From a checkpoint of a small mixture-of-experts model trained on Wikipedia: width 320, vocabulary 19604.
Below are experts of layer 2 (counted from 0) of a mixture-of-experts language model. Rows are named router (the router's row for the expert), down (a neuron's output weights, with its number) and show model dimensions 128-191. Each number is 128 + 24 x the weight over its row's rms, rounded and kept within 0 to 255. Numbers have three digits each.
Before each expert's rows: "comes before" lists some tokens at least twice as common just after its tokens as in all text. This comes from a sample of Wikipedia text that the model never trained on. Tokens count by the router's weight.

# expert 45
comes before: "\n\n", ": ", "\n", "0", "6", "5"
router:108104116110108110125104126123180098086169162142170136151092114161149114107120130146152095102075132141109141126112122141136102121120139129109119150148130127136115138125142141058152132159120116
down0:126163130141121131107108112079153136133079096139145121104174186146132127075115175103104098135125113165103109105149144144155141148169134161090130093108118101081134101122120142171122148107115150
down1:094158104105110137116158188099111110127148115141163128162132141139127165117112122142126101182158159132130119127139162162106141136138135133152159112115125130110119119130134148112145077143139123
down2:151116070122147122155151124075124152126136137131162140123141099083135155194114110136130121154142126082134162132158125127130147108109138117109093140093107172177113119125071102107143131127134156
down3:147173143132132142173148125115097124112105177126094106162118115146181124115146122148141132126119109130081133157149161148117089115110107135124119160128129074136135122106161163116094101173094128
down4:103112114087119138112151144113125117082143150094083151142129159144105113178159128137089127138115147124117075073120132167116132143106143104105146118139122109118128158111116129134146169129106142
down5:132124134154113116148112125125151120135129128125156149164098128130141128086122152127121170116140128121081131124109065105181147143106136099110138130125133118119160145147111141116142132106140181
down6:132119121137100111130139113138133134120125117135139206155113128151125085160137130115114119088141175122153107143152139182131121149151128126109113104095159131122108126133170103138118174162130129
down7:161086154139089144109165150132133124090150167123127152149119132101104130148085178115112142117139136112149158124149140110145129149118103122145120096123131149150133122065150113140112103127103131
down8:125107085103156116144147122056127138140122112182140128073127130118159097147145119116130147141120091135159122125152135104140136116114129107152070101149152113124132112142114170137072097097151123
down9:129091114146144132147135123140105130114130086132127131107151126175132124096128141145139145113163103123143115131119118128088123115149116123110081149132132110120128091106129129142097176138136147
down10:143141125146135138154108112154131102168145084088144155114125115130097110126114127100145120150107159109145132125150116126117167145126133151056122124124124131142135121129122141130122126122131102
down11:136100130125116172125096168156136148129104093166158127136163119144148150115128096101145128100150148130090095090115097120140093144120166154126158168124163104105111158114127149130107097163173147
down12:142083091128126158153131143116146115130148141147107110166138100109131120133132097142172127124123088118142104104161127168143121140170146161156110122100136122118146166161126108098139122173150128
down13:139095189134130170154141157138151119156128160105136152127180116118138148111131119132149149096111131111175124163056091114101108117142151074116114118120120104127170087151116147124134131133190119
down14:142115124078135109133153102146070148088169135097143096097138144118160096101143109123139089128125155167135123112143135119143108126156157090182152144129158154169114139143177131064092162120134136

# expert 12
comes before: "the ", "a ", "201", "200", "his ", "199"
router:112144116124117102128163129124139133113140140175153157123124139199152109126147153147166128097148134137124128147129128124138122106077148110107117182156138145127106086128086134093135132155098127
down0:110127109101170139141139103168128131091123115104135095127135097144153131135126128123122141164116121117115183066129086152112133102118113121097146109105130158136144159094087129134148113136146175
down1:129123110111095073140110077175182129165092119082107092058087153138173163134140158104121129164094125130117125083133128134127110093151125127142171121129137137116132109132156136173131114093156117
down2:117115138074081123115110137091135124104155145124159133100159135143086164113159123114081152117088125162139150103173134172151156144141117134076142122139124128135129141116104080125171126113087135
down3:109139105148096142076108136145129158109120140110107118137142096150120130167132143151066149082066127121136145120133128109156124130118134115155163130127122105168155150124125165116146133161093124
down4:090141108094122089154126089096089110166125107100129121110082136135124088144122107151110127150117114132138139109133150128146132134100089112196182152177150108120117114139077123159148106118106114
down5:166108126148102128157134118130114120146119152139105147136121107108113172151117074171126113117120157143138133157095195160144102115127121146095098090083123109116120135142114108155121114153168096
down6:137173118150134170159147097143156104101103127090111071138096154087133099149151099120093128147158140171118138120141090107137146147129119143131122155135120121126172117150163135139107164106080126
down7:110155144134085170169144110100135165117119175104116177103134136139097149141153134139106114121123126147083136115139122151118155151083148153103136099151130141089174133117171162162149096093125158
down8:187127114129093140155095112159116132159083135103129166144180164113140117158149173103094151128137137128153119118130114101139105116140149107150134080155117144118126149106102059135126148136121130
down9:103132104171118093134141106128140078123148106148111123114160138163120104116146120119110135106136113124174102099128171119123162106109096106162159175150156110119125102183146114106125140211103179
down10:096106135141118147141077091105162127112125128118124085059114169085123144138178144077131132112125155149136147155128101175116130145161143156121142086101135134154123151121116121127129142134148117
down11:124100144125136141140105140076110144099159147128131121141117137139121127106101150148203121101084122106185136119095117142128135133141111139148136111119117129139161133088125106173114153127115130
down12:119138126157138119137087134198129138093110107150105113110123143146102124097130148097162157120157122137138142144114088136138144123143107156093121136119142134122163179147120088187144112122134129
down13:136112106094134102102156100127139097128073065126138123095138134133137148128124154060154140141125134134119131129120162194103157107158116149140132148119127129165133135096140128054136133123134109
down14:117108156114088140123138093145137090131059123110122124114136114133136090096137154123158140192156166153104168130133097150120157141125131118189157100146127081165129128155134178140130106124133159

# expert 63
comes before: "| ", "a ", "|", "also ", "an ", "not "
router:098113103109119121098175132146138129080124140146106167137106128160153126145131145130151114079168132147125127158146111110164116152068122114085088153140124153145102095126146126090130124141114131
down0:093109121150114149137132127167115141131137120179147162144139120126165158117157119132094153135114137124099126148108155107112161127136110139124107128126118148116162128116138127122105150153140126
down1:129104141171145159153081120136104144129115118107096117113106145074117135157154129130111160106112122128139110133149106114124086182103119157102110114177122114147136138080161106110144151119120145
down2:185079141144113139122149123160118166121125132094119088124160105134132143147132159114119116135100156133073145158125163090138153111102117199122129135151115144174146148113142135105148091107136142
down3:112163119142163120124119129107118158132125144112133112119144110136145114092131091111123097131089096120149114129152184175099135108121106133107181108127084108113161153108115105087147141177092135
down4:101094111113127191166133087120096176125103108154130172156110168153120135123123115072107131161152100158106132110122061164161124160121174118122107103113167108096148156133064131132126143099167116
down5:117116150128112118172119120168157159148090114113169114156114128098094182107151130085119123131099108140103135112168136124134145164145138140117087145154096152124070106141091121152157134111086126
down6:120104154138118131111093143163159145143099103115154105106122118128121055157111132118095132180138149119117092133133144112195116130133123131112139138161154118110125149100141124145132134095130177
down7:100117116124127117076079129144165134135126152122078138099112147110159198095133192141148116102134138122133160086076124114099151143119159128104108119151102178115141110098116131130111161125131157
down8:132121100133109125159138111113123125104136139133129112129141116101146097113110130122112079162173108155101099126112128082130148133138103119120144190123124117167093114125137135122133156107111109
down9:113140092095146096119109109128129138155100130138119159123158111110168126097126132120147171137168126146096133136139105159128141128137170185140084117099105124097117128144127129086142107132103145
down10:107117142115134153132139142131138154117147144149177118123124154105101153134067132120154150117133112134162167166128122173068142135155160095105099106082165163119158152115126121096110119148119141
down11:102141180124136143122167091144141125156170138117108118163139128131103110148163123089113111132149190128117146124110106115164129105108163142141139139135172119124082116116106088137129102118131131
down12:155097124162152118119111149151108129157117126129125128140099132118123130104122045128085153146110130106139082139111107149093097125172103111145133126130150113119163144146124168130175098120127116
down13:145152148096104101133127104107126159132142162117119105124122113145128102125101154109106111091155092150112129096133104130126110115183117104148144152174146163148121086142167101168137112145103135
down14:101096134123152157147149099105145157156183116136135125094105084117118181114098137138087098138131065152087122113111094141124131136147143118109132087086114143098127118117111149121145111121107116

# expert 2
comes before: "| ", "of ", "(", "to ", "and ", "in "
router:110135125113119095111157123153140104099120129165143149132134122191166117144143108130148120070152126148123135098143095120144086099076160113105114142153147144151113120130119147078131136156114131
down0:135143098139155170138070158116107104120168141102141134154133117110133119116126112133161132153140126120118188137076118132102138108114167143130129146134179098128152127134143116128111111138114122
down1:073082134131127146105144143107106100102119083126143093156107123136121161142129166090100145147107121125148121127126121134123131099117151125098204155131138139139142104129120125076168134093154110
down2:097107125110132126109188129155141144140115127141101104113137129101112140122059111060097138142140172083127124111115116149130118114137110090085128141133139099172129104118137149134127172174143158
down3:127146117127152192104116150140136126137127107138158122127143166099106114114110102143125141101102093119107115147113079119115102105150087166112140106142143115155119131136143127126095151133148168
down4:171115128165107133141099148096100140161153128154189149111174118096118124078139094107143135151173099124073129158146072141140156152092114127157127132148120142119115126150138082125137135101112148
down5:131143133121128156098146089171121128074093146115139145123131131152125103128095163123111104100147152122098113126068139092175145153103081131109093104122130118165150123119110149145135118097116151
down6:103151147134144122161124097149103172108141133136164114125116155167131103115134150141137134143132120122157139121132125135172113144129137138143145169140119163123133164110128139127149085134133109
down7:149118091126099102134121072186092122095124095088129136091122169130127067150170108131156155143089089135106105122123082111131086089138129122132078128098133125115131121111098156096137132085112147
down8:083123142113125149136130121110084152152118129136156157141090108077123139128154097139095112190111141201129163148138141117138149154124157139121120105143117096105132106122134106127144117109139130
down9:147107127153069115108119130117165117162118110097123092126120119153140113197094155144095136133152106105152145107131149107101106088158158152119129118144125135128119097101106150151151122172079161
down10:087104136150152157160104124085122149125124127110112133167158142129166125143121143103129141055129141095116138152126139146129112096121119152106121153145154116133131116121120109124116134115130126
down11:140121110106135175134080153092098088109161120139103117140144127150082161117095104131135135144141124127138147129156128143106108073115146094161139103164147145178161105139147122099160105131125140
down12:118088153133130131094158133104138144117138114129087114104162199111124121187119139117147093102109111092142129131140152199067141124145092166137075111120127154122121108131154140119107094155144121
down13:076147107106105092133112169115104145114137125146108163115114165113135120105128140094162117142086141129147151133096130124093112133113143136148131157111144130123094109152116061153151136161134146
down14:155106106195125110139137127102137141183157110134085138094131106122157142150171119104139132127145134098121124130132113107110138092101168099133158110125155111076131114156148137126127133116075122

# expert 5
comes before: "of ", ", ", "==", ". ", "to ", ": "
router:094110127133122103118107153151131093102145164172138168145116175143155119146141113157152101083107154130099160116129107118135101128127137092121110170153132110143118112130160139091141133159080100
down0:137136137104120126100127135147110169097135125120090144127153158136105141095181139145160157134127156105151129126143130129095120135093107107109091107117066102137123172061133150147172142134103186
down1:153100133133186116112130146128156120109164135130108099122148134082141118126107108111166129112141166101152103093116159172120148073148154135095175115126115160118133130121081144127135101132110154
down2:109148133145172125179122134153192135148155159132158117115117074169099088134130158123101114129133128121064114098141118155088160077127148105174142123117130129102134140121119105149125096133113079
down3:136090148121143121141159124130087122189158153146140085126128117149111129106125124116135063113103119157172140096085073161113129133133118126118144120090109136078145113145143144134139109133125164
down4:162220149163093150136098139178123111142114125142067123137109152072155096172128140113106137131140143137114117140099108111096153110132086141116099114131122121113064153110170125113125156116130169
down5:103163121150127106153141096135144072163122150119107086124130122110164133115134108122083168121176137104144195125125095134135086114077167153078145138130192135122173152129142174105116095125164115
down6:117102098083097133149112114128119111111145067077140141117144110106118115159147128153130086163134125147135114139171119139130154131067134168135148136112111113126164129120140128141144160057124083
down7:153142129196100136117126111138140152158107121116139105108132142123096135149121183140157085111118122115117136112130139150188124149178104097138098144103132135087115125161133092177124086194130125
down8:132126117119083057176159128143105145186090135147124142133110135175117132132156111136119110126123097153081112114116129137159142120132136102151098188156129081131155147106159143112117133117125167
down9:125113160103156148121131151101131114142162142091124122086147093098140133133097130152128125108118141135119103162098098120085115125125145115134110138170139132117150108160105108141119105159138167
down10:114107148125139164121130134070088110143117130168139177111108162125141109127171093140178165121137115143124120142138118192115121106106126115111118092133134118135128122154145123155138105126138156
down11:106148134117103150201127073085123096119122160131108107110098131127122114159127141103124118127112095173156104109130131166129131141100156095136055120126122110118071157162116124162144111133143120
down12:113152150127089160113154098182156152180157100113127101124150122127121102148136089113138142113121125143108122134116133102122147111125156166140138090154156117114102121126113129071135172165115166
down13:162076132141152117112150097090118138165158139117105091133138116160094125121131108146163125090148128128144142069128128150125151132125162141133090097123143116136137151132152154143154153124102127
down14:145126108154146135138100133157155141123121122115130125134140122126119141181146099104164134108065134152090140145171099104184125082130091129085128139134120120107139140164072141122118194134161082

# expert 34
comes before: "the ", "a ", "his ", "its ", "their ", "her "
router:100116116095096096127147148151101100097107146160117156145137138142146096160130098141151114065138151131099152121172101112157108137079147086134097141153130172181131127132133135115110106133104111
down0:124101176141133148137128122120094127089158131134102160156141112132143162043146149091090107121117175083125156141149189117129140145134131137120121113048132113148120117122137117117140126148104169
down1:124141144153106126141146137126119141132058140097127123124105087121105133123169131124124128150105114108106122136158106105142122098105133142125163117099135096115099153156131172135144171146159067
down2:124153153119087154131147106131130207123125100128106163111124092106065113163102173112112145119140126122148114072136097121110075136138178132129106159127114148129115155150124116151122149145103131
down3:155155116105126111097146158173083151139135136156106124115127128147119122112087047122138119102125118100142130094110128131124122102139125107128157114158171118140118158157158156121124149139159122
down4:149079138152162144099144116107098095147127112155134128177096141113092100126097128094133128140162105132100118121156093154178144130069104141150139095115153148134140140124120127118138122091145122
down5:114143139144128111151175121111095080100137110146122123173157108121144137164101114136123118133115117122169149157145115145097123108151134150154139167155113096181133072145149104126112112097115172
down6:130090141081158100173125148136101120174172119147148121104110119101156103119171140076170100131057129152177155115115106164097106094160142162133137109075124148157126138156114129146151154130151125
down7:115111139106158129141144134090125150095175117141104106154162144122143146122116143101112127185116110095130143085138113150108144096118142102113108174109117127140116135112117099143140151116137107
down8:130127102073102084104109110120120107170103134162131083148156083153194114143120177172113136134154126113151138132128087121161103093089133083096148184117090110135167108159153124222149129088116121
down9:184117153105135096149148067131146150146147187166150128124124105119156147164160149131119132084107143145144133145119193109148116147127102100127084124106125089122116101123161150132112173120163132
down10:129158128110167099127132160113147132150131136133127117093177147142145149142087119134133090120161142139147129118103105100137118134111174109148131181125084119139104125116116175124172183135170100
down11:120161167171124156141098094124124104086176126151136089127108133103130115099105141117148110146157183130136151143126094151144157127114149151142117099131108113089128121111104126077123124085158156
down12:140130186145148138103115124148123119187147159159111090149117098132121121138176158148181107101140101147125136156140130124121178113080112141116115144132130078106177134123073082116086148123121125
down13:169113144110135109118128110099098098158150141118137164130184153122114144157102137166147118102152168115112100148141114141195134147145135115124128159137159096125099162103152165104119131126162164
down14:142089137152132072155174157127105152149098143083127117117115115180152112114129063125148134136120111163116148139132128144071095151144167142113156141162118156158104148096134111121156122130108111

# expert 42
comes before: "| ", "|", "(", "to ", "years ", "by "
router:112143104133102109111197144155120092101113158152159138163123116168150106145150143128149094135147141124091142167117121129131129114105169105114108146136129129164121140134102148111115097171118120
down0:153175125107148134116179072171112136093110115121149138130109141110145139158164173113119107116094117165146164128159140127110159156168120140106096118106153135086147108159141081083130166106135111
down1:100125110110158116136120127122146109169127120153139106167122166118085112137133127159134139143147132150137133139133165148131113142128091137108122127081120106145135082116117096114159103126116172
down2:106123121110156105149115134165101102100169126126138137165122170128150174132098075111133128108127135101128106121110143112087159134120106085152149140150112071150118099161104142086120117138140138
down3:139114138105142106163090138118107142142091136147073124093134116105103175117102127094104164124134103150139096123143137164129093108087117158106134156071160124117139181121137114106168132122099133
down4:128132183108123119169177151113108175091102117122139172103138150139176128130112169114136122111102125104115111118115134129173122112089123171111172110111138119131157092139178137108112132160115143
down5:116167139107119121132164114152155133158147124133138140154122118104123107137147133138121095125100122127124147109146134117065127115115176165149147122128152129117119149100131143139130117131130101
down6:145137157139129137133143144129140105123116136165123133135116097150122135172171091096117107156103149171130087115129204155154122172130129073093123101149119133115089072172103146102137118121123124
down7:149159131160136130104126131109133109078130167184132150147151120102134078183111081146107113103143157133130114153117125128093134117058131167123167128144162109128162146090117123123077129119108144
down8:157144115146135125155153092126152132136138150123101114124159116129111147101100148145168166108145095165126126155114098166109111131144172145162142144121088119144138127109088127113138118120117141
down9:163136110156146173125150109116144129097135151143141098145166127145120140134116114142101113116117143164125133143125140077152116133130147130074140082097145118129108133126162162105101173124124127
down10:092125117110151109107121144107141123146125124133140133080131082125078153134140162101136093101131140129130114098142119168079101152150127108139103121143072137139133143147092142117173138157138185
down11:124124163124121093112108094139110116135122135121167167151147087139130123086123136132162148132128166099156116167121144125140176127155130109175101123101122152120105161154143140151150088143124126
down12:134176115156146116068145146176130155137169116150106110114130117133134119114099157156136144110093073106100150138096153150085155145112157115136114137134142159129142145117102131150130126140132166
down13:161102074116126104165109100128133158106112123085142110130075185156151111100136143153126106170162155131126130130131122084157128083140137129184120149122141128142178132118116105143110084123121083
down14:124149126185078172145098141137069141141151137117122105091141147159123094146130164145138094132072187122144159133107134129098113131114166146133139162158092142123143102087127166112140097155121152

# expert 61
comes before: "0", "5", "6", "4", "2", "9"
router:103108129121100116107137143125125101089109129163136167123131161174145110123148163126174095124144128136124120140128104112154100142087149112114117142148158140132135104107120137108140084176098128
down0:121121115171123112141080147142118146104115118118119125099117128139123149132095082162112166138118112135170126129148140097129165059177157072128102127148166059130136151120145161125143145162116162
down1:150105148106102138171098110144145108149119151159129134095150135134131103128127147108144157144112123119146170135161131148107123114102124148145123132135134169129103190122113136148099120119160116
down2:062140156136131173136146115118165135129152062124115110145103128133146112139156153109161097125143142142107125170131152134112134160124061139138159107127153151136134149138123142114142148166179154
down3:136149144172174108122139106155138100141080144116108091119142129129152108159085139175140121121115131137115130141111175143131126119165147142126138143120125111157147106113129161117145151127124121
down4:139131108103089111147151085117145148159110144138176100129139132170135105156133122157156126108127120107139115131111115124089102122135122083157114120117115137114151086115138119136153138109150115
down5:110119106127117145151093121137159099115111105123108113108110113115103141142134114179172126164147077103142094133147100105152150100164170084116136124133086118140149108121128138135107143132038158
down6:160135117162138157111126128148130121156132137148129116111124127134141124117146149171164140069132128139127111096136137136127130150130153149165146086160125151102115164063117131132120157133120081
down7:113133132135175126168114135128146143106128115122120108108070137144177089146138139178129105133132141138169154142140113125156125143128080122130131099137097132149121106110081160111139097141134107
down8:114114090095151133102112141100129121122137158090131181155169124163156072153112158124109160173146101121196154109126112090167107134129086187131114133156096149113138162137101151123122104082117146
down9:131114175123091118130124125151139106089110102111123115111124145120154119082139152126108062160184109148116128135148143160121082133165129133191091156115130156100143107123150103138180093101101129
down10:119140130122104127112099136072146122129147116131099122087136138171163105113122147128130132116158153137147165149136105099124142131176180148193162133184129120140063126144137130137086124155102077
down11:109106102132140146108098138105100160161134140098072162165102126140124150096122094136158136119116147121120119106119179138092080133135153148128108124085116157120163156128139134149135117145135125
down12:112138079128159175148151151159132142131170136131113131132102075117138119150122117104086119087148127150151111117126121108079147158124090148131147087122107118128137121137134180081107145127121100
down13:154090117092122115099121112152133106167097129112160133065128107116132162113135161144074221166169157109139129115152107134116096097121091142101134107150143178150139145081141089148098111136102116
down14:116128162145160128124131128141164176168141137147124144098153111153181124166100140144147099111129110142097113134128118184091142136153135149159114127141078153125131126118119103106120159126152091

# expert 32
comes before: "| ", "|", "(", "– ", "/ ", "km "
router:121117128131126112128203121146139127077100150160099159137128114198144112135126144140173116096162135176096147138134112131146121125056141138110107135155141138126126095138145118104110120157104130
down0:135098189141096162108096132146113146130104119138119137127143143089151136101155154102103113108120067137139135139159048112143135127103120152088119171098118126132087133122110125144169144101123107
down1:151099136133131126110083125098147123080075107129139140140120140130133155134142136121157111169148115097103125112148087137172133195154099152080097107110130148111099119147118137123150124092088126
down2:117152170105118113125102162149106154141177134116173149137130137123121105134113128154143123108160091098142137160139100131119135117163144118156101094124147143129119109083149125133119115162120123
down3:099130180140111140136119169119089094099178117128082150146175121112166165136147139145142084147114135158121101107136103105124115152121108107136152139112110131125145136125137100148123120152100135
down4:150150139119108114145133147135131122128190118111149119156088106129155125173142114161170186162155118145118101127148089141120133123104074144172150140119143099185087158086125111128132118088129159
down5:180083097147135119100139083115092144106139102110143123098133120144121106138150111140118116106119115085112161125162118163130087151100143109176113111082127130154149140133116158143103084135108130
down6:137125139150119132149149144129160147180115141107078068095139124151105127136081081092148154131111168096135135147131129135071136119108095118109109138065152137089136137148161136160108159134122147
down7:163097131102111131115120101108133174120127116094141176112144120119121095141147111140131136080132141101164086102124128139135085138127129149111082151127123165101161099102149110111105106108150091
down8:139068145150137121106106131067127098122119107162151113107117102085122078150078122104140137109123086137170113143142142136123144125144158072099109166099119146140137134099111132145136134127083145
down9:149143149154120140110176085069116072115118096111140126111121122131124175125086150119132151127144121087162143138119159104136135129150149171123161096116119135128119110117146106131137114118113143
down10:126173069119142098114099142105142131158120149133149160155177121137127147136092156126084140159131115121120169164119092101088136130153134123111134100084141097106138073109171156090094174143128126
down11:108147134124155127141128061137132102102118140146122121105121176088107142133110120130113101170107129121129096122077090116132091166089097139135157128155149145131142167155080128109109126125136140
down12:156100141162142181117112098087126105155118110154155158122169095131098158119144091067117140107151159126106109145136095092136152134156119120144103113144158139116157110133133160141153125132164114
down13:096150088077116144139115120092164181124117123146105141150149109146105137181125143098117125148140134164120105101145093135144087097154126155142113133170119166106133119148094141156155153150086093
down14:153095154157119131124133151126122147147163135143097177179076125134097130099114108106142132080126156128123145150113089165103109120123118131130166159088131167126133138113101127174165125135130103

# expert 18
comes before: "the ", "be ", "a ", "his ", "have ", "her "
router:131152103095100100119186153145123115111102132175168164147108087181136100128137150156151129105154143141100158148157099129147126115071161108103111172142124113157106126117101168124114105139099098
down0:136124076123147097138139163150117138103118109139170127168172107135120115107131110148150130107138177137152105127106144160156117100131120161160157137150093122133128114142114131164130102140146143
down1:130133140121115066088159083174132195127138142140087115098117160144138081131101094145120126160125108118182122142099144121086100107110105135127122141096146138085123167138089118150168121080139202
down2:089172133186162143123121109134132111103102100111122073155133126144110118107124102129111142163157125137129168144110117163093145140131160137153104157111065143137140126133133129113145128151132126
down3:112140135114175136113140099143132139101174138134104150139100140156107141179138135126122091142112122140143143130167132140146142125134073108119070119130153128116133151130094099098107131146099114
down4:123111120137113095112145154125110111078100169144138120094136115115118088140150102123156150163145118140108136125117125130127112117158110148138190110114115116095122082137155123100092092127090115
down5:145083104149101130110118112163122151218134143114138135125103062132156115143160157149118186091120137131128090121133147162142095130140126098147126093120142095170119154098125136138132144108172131
down6:109099126159100123065135133164112168104126094135110120105136122113115104110111119148150121123151105138113116121172170102133126131151121142131159173120179156088123128116131156134125124104107159
down7:172151145122103164149142104117124113131124123145141100131119115126132104097123102194138078097142127155129133127156130149122105116184161092145119126124145141124109122137129114110112161128117137
down8:119131124095116138145128088116161181115135118110080124114088112124129159131121126152114073148099123152104190113158119102123102104159088167137131141143125149121125121144126107132128120102142096
down9:105131116122120095151103132117092154097100109066091146154133117121115144128150124173110106123151152119149105127100140111108103105133114171101119118115126173115140118086125130138095123135181126
down10:130142124164120154100132145129165154151134106134149124130127139136093116149131145122106182101115149104123148131110093099124140132088124129108094126115092156130134162131153127070098153135179154
down11:099070126132149138118098141144147083140123124125165143152132129113120071102119128076150142149107098163130122154167140126116149114154129145147139103162105131132099157133147189112095130130132130
down12:128143105127138175142085145110118117091132121072112101130114103136118117175109119127141123127157132103073144137104167149118055121187148143171112145113133133137120102109151126115146144114107155
down13:116126149060147110128091131164131154156124140135120135126116139160084133136182136150144170124130154120124118082161114081126108126137128129123114147125083128099066138156131100120098126097122134
down14:128098127126136144169128149131128147170198133148107072107120104087149125114124142095125130139169102143109125113146183132103138115173131136127112110140106129130139132076091136168163164119153144

# expert 23
comes before: "\n\n", "\n", "See ", " ", "States ", "0 "
router:118118113113114118133170154136143099102116141156179154141103112126141105125132137146170125124180139127094131190143116108135120133116165136180099171134152150144139090104093124106150139143117122
down0:109103145118179129122102120136161120112108154122110137149127137115117117125172131166147119159150118108102162112118136118164129155129111118120124148116119082149140160142174136123109136163180151
down1:122161130122107135107142161157144157157092077161123134140165133102131118115152127105087106131154155171120147154087141119107154188164164136131118147107127086155151113126158154155166150091073145
down2:158096114163131137133152071163129141116145163112150104135139163124139134140128116116165127122156138108130147122107174127113096138128163127105114157108133127110131120097157104166152101135144134
down3:124146151082112143157145113115168130104157130137120127117088141101138131109128148072136131102132105169104127137147111124126158129091118184130120135125147133135150140143152082072108152139118130
down4:129135087084115119119100119138139123139140107096168117101129174127116113133141109086115100133124147132139116151144160135148112115111157156115156147122113080115122121110152097115162163125152130
down5:108125086126137160088078132113126144131126060106094166174135153156118143136131100072127141106138138126156137187105137110143152089141115084122125103144112119121133096141144103144169137101165128
down6:086137157124110089157139134134131097149156115113123120167143087122134122139132085134185133140152126147146111128106123108120094120087123098150135165151072142162141162120126148095159122145107104
down7:106102113148135112121143126154144113123105048098099101126136156145164150176099107089121137151148108109149128129116130112180110143068122135095106130161158109144168137132193127133129085152133118
down8:118113086093120148135136137115154100121130135108130140112101074142142109108143094128141115142111176127148112138079119159122126144087109118095131125160108105122149186127139137113151093188095101
down9:078113151152131120124132130103141149127117158138117126119178116099096103130160136135135175158133126145115091172148150139099117138101155088105127102148092111088111112132116102141097118123114140
down10:116121117089167050125175146086122147112091150136130141095106143124116110182153093106141121142147134121121070112123127111149146100128120114166133098109118126135143113118142102139116139143116112
down11:146105176144152145115137124185122114127121115175112104067150139110088128118165108137090162129148169081092169144135099165118147127096144130120133096131176132124122108138099084111119110148120146
down12:112154089157112077122130105106141137134137138124093159133117116114111126117125142135097127079100111138119132126116121103206128165074152105147136173129144152143112118173126101117113120110166117
down13:121139150101120132112100163170125124111145138084123104106133086086138130138093146091077120128119100126108121131114077117141141140118115149091138124151148145143110117097128135152152130154142167
down14:132151114143092102123085134061166127124137147127134168116119157098132133126084114108073132185119104173090115127129115131107160147172132161154123129137152123152077123135147108134109128155122110

# expert 47
comes before: "the ", "born ", "200", "201", "199", "198"
router:104116123122087109129142136135113068113133164172153136152135100181141102157140135143150132102169126120121124162147110140145131116108161075126104158177150091164132110105109106108106115128114115
down0:115105122079131128126106122159147167181100089149145138153062148112109109145143111140095153136113147151142142151119183096112151162088120133096156106163144115149156131079145127117136091120133092
down1:122129149118107151125093115138147161098146122115115159113127115096126141169117148128162110127134101146092117120138152158116127096144148123105147117143145151129113110127128119134116089162130128
down2:126118149114114134169088120150157153151159109103111092174128164114117144123164123143116096100119122116139120114124147103115139148203134119115149163103108100159122171151130128149066133147139124
down3:132076100126121112093136147153113121161128138163152074130100089132108138149108152140102129153144128138084163153147075126175156126157166079131129141158124145114128118138133139139096115127152088
down4:094097163106113154118096127125129141135119143132120124127129156105118145174154158124118139057098159121132131149123115137126136124148145085136116165113114128113171148136101093100164126142154145
down5:118111131147128091139128119133124114151102105100146148141099134137133139125149126080101097134107155127132140116063127124107089136179107180123137179165150117137103129096121141095153152080148126
down6:128138081121123102109143123119136126122127117112132125131144189090096145163154141122130055113133107141059140071115126114109095109150097152101148098135160113176102103145138149160114101103076136
down7:112090131108102153183135127085131086118188142120088120130093138117147143120172150125155126080157156166128113118114106153120097130108104132105144152150110120159132116130140091094129131123181131
down8:153099146140166169133140155096145138111109105119088175136103150108144161090131103126116145107172165137067134178120124137143126139104141142065118092069120150107147124114125101125112155147139141
down9:116184179115122134154145135120173125134138131134132150121138125141120157180098118150138140142179124169117140105128117099126130110148147155138076174144119119138127114138142135149125094085180074
down10:101106136131096127116118116129128103107108161096148131107138163127136139088118153106131119107131107122151106078174113146129134137156124164143102149130096137083084135108166122126094118138130153
down11:173133107116158116106098137142126119128128152154144158102137150145147113120149132166099106102147119127139119130090113105123133143146106107117159121120161077116155129115142101115105152131115094
down12:106155136129113107127145125160128187152107152103125142142115134151095093120132158109122120109144147136152127132079137171112095087142128135142159125135153148127130132108185128078156119104149120
down13:112160115107136116120129105172136169128144116130163149147138149139121141107129120170120140118102115105119097103114128115127121144136143120183097117117114119136155140102183153101078099152101156
down14:177135139149126131139148143144125117104139144143110121103110126101130106162121090122130118096161090113116093171138120084089117103142136083112135071110115145106092101093147129096107135109169119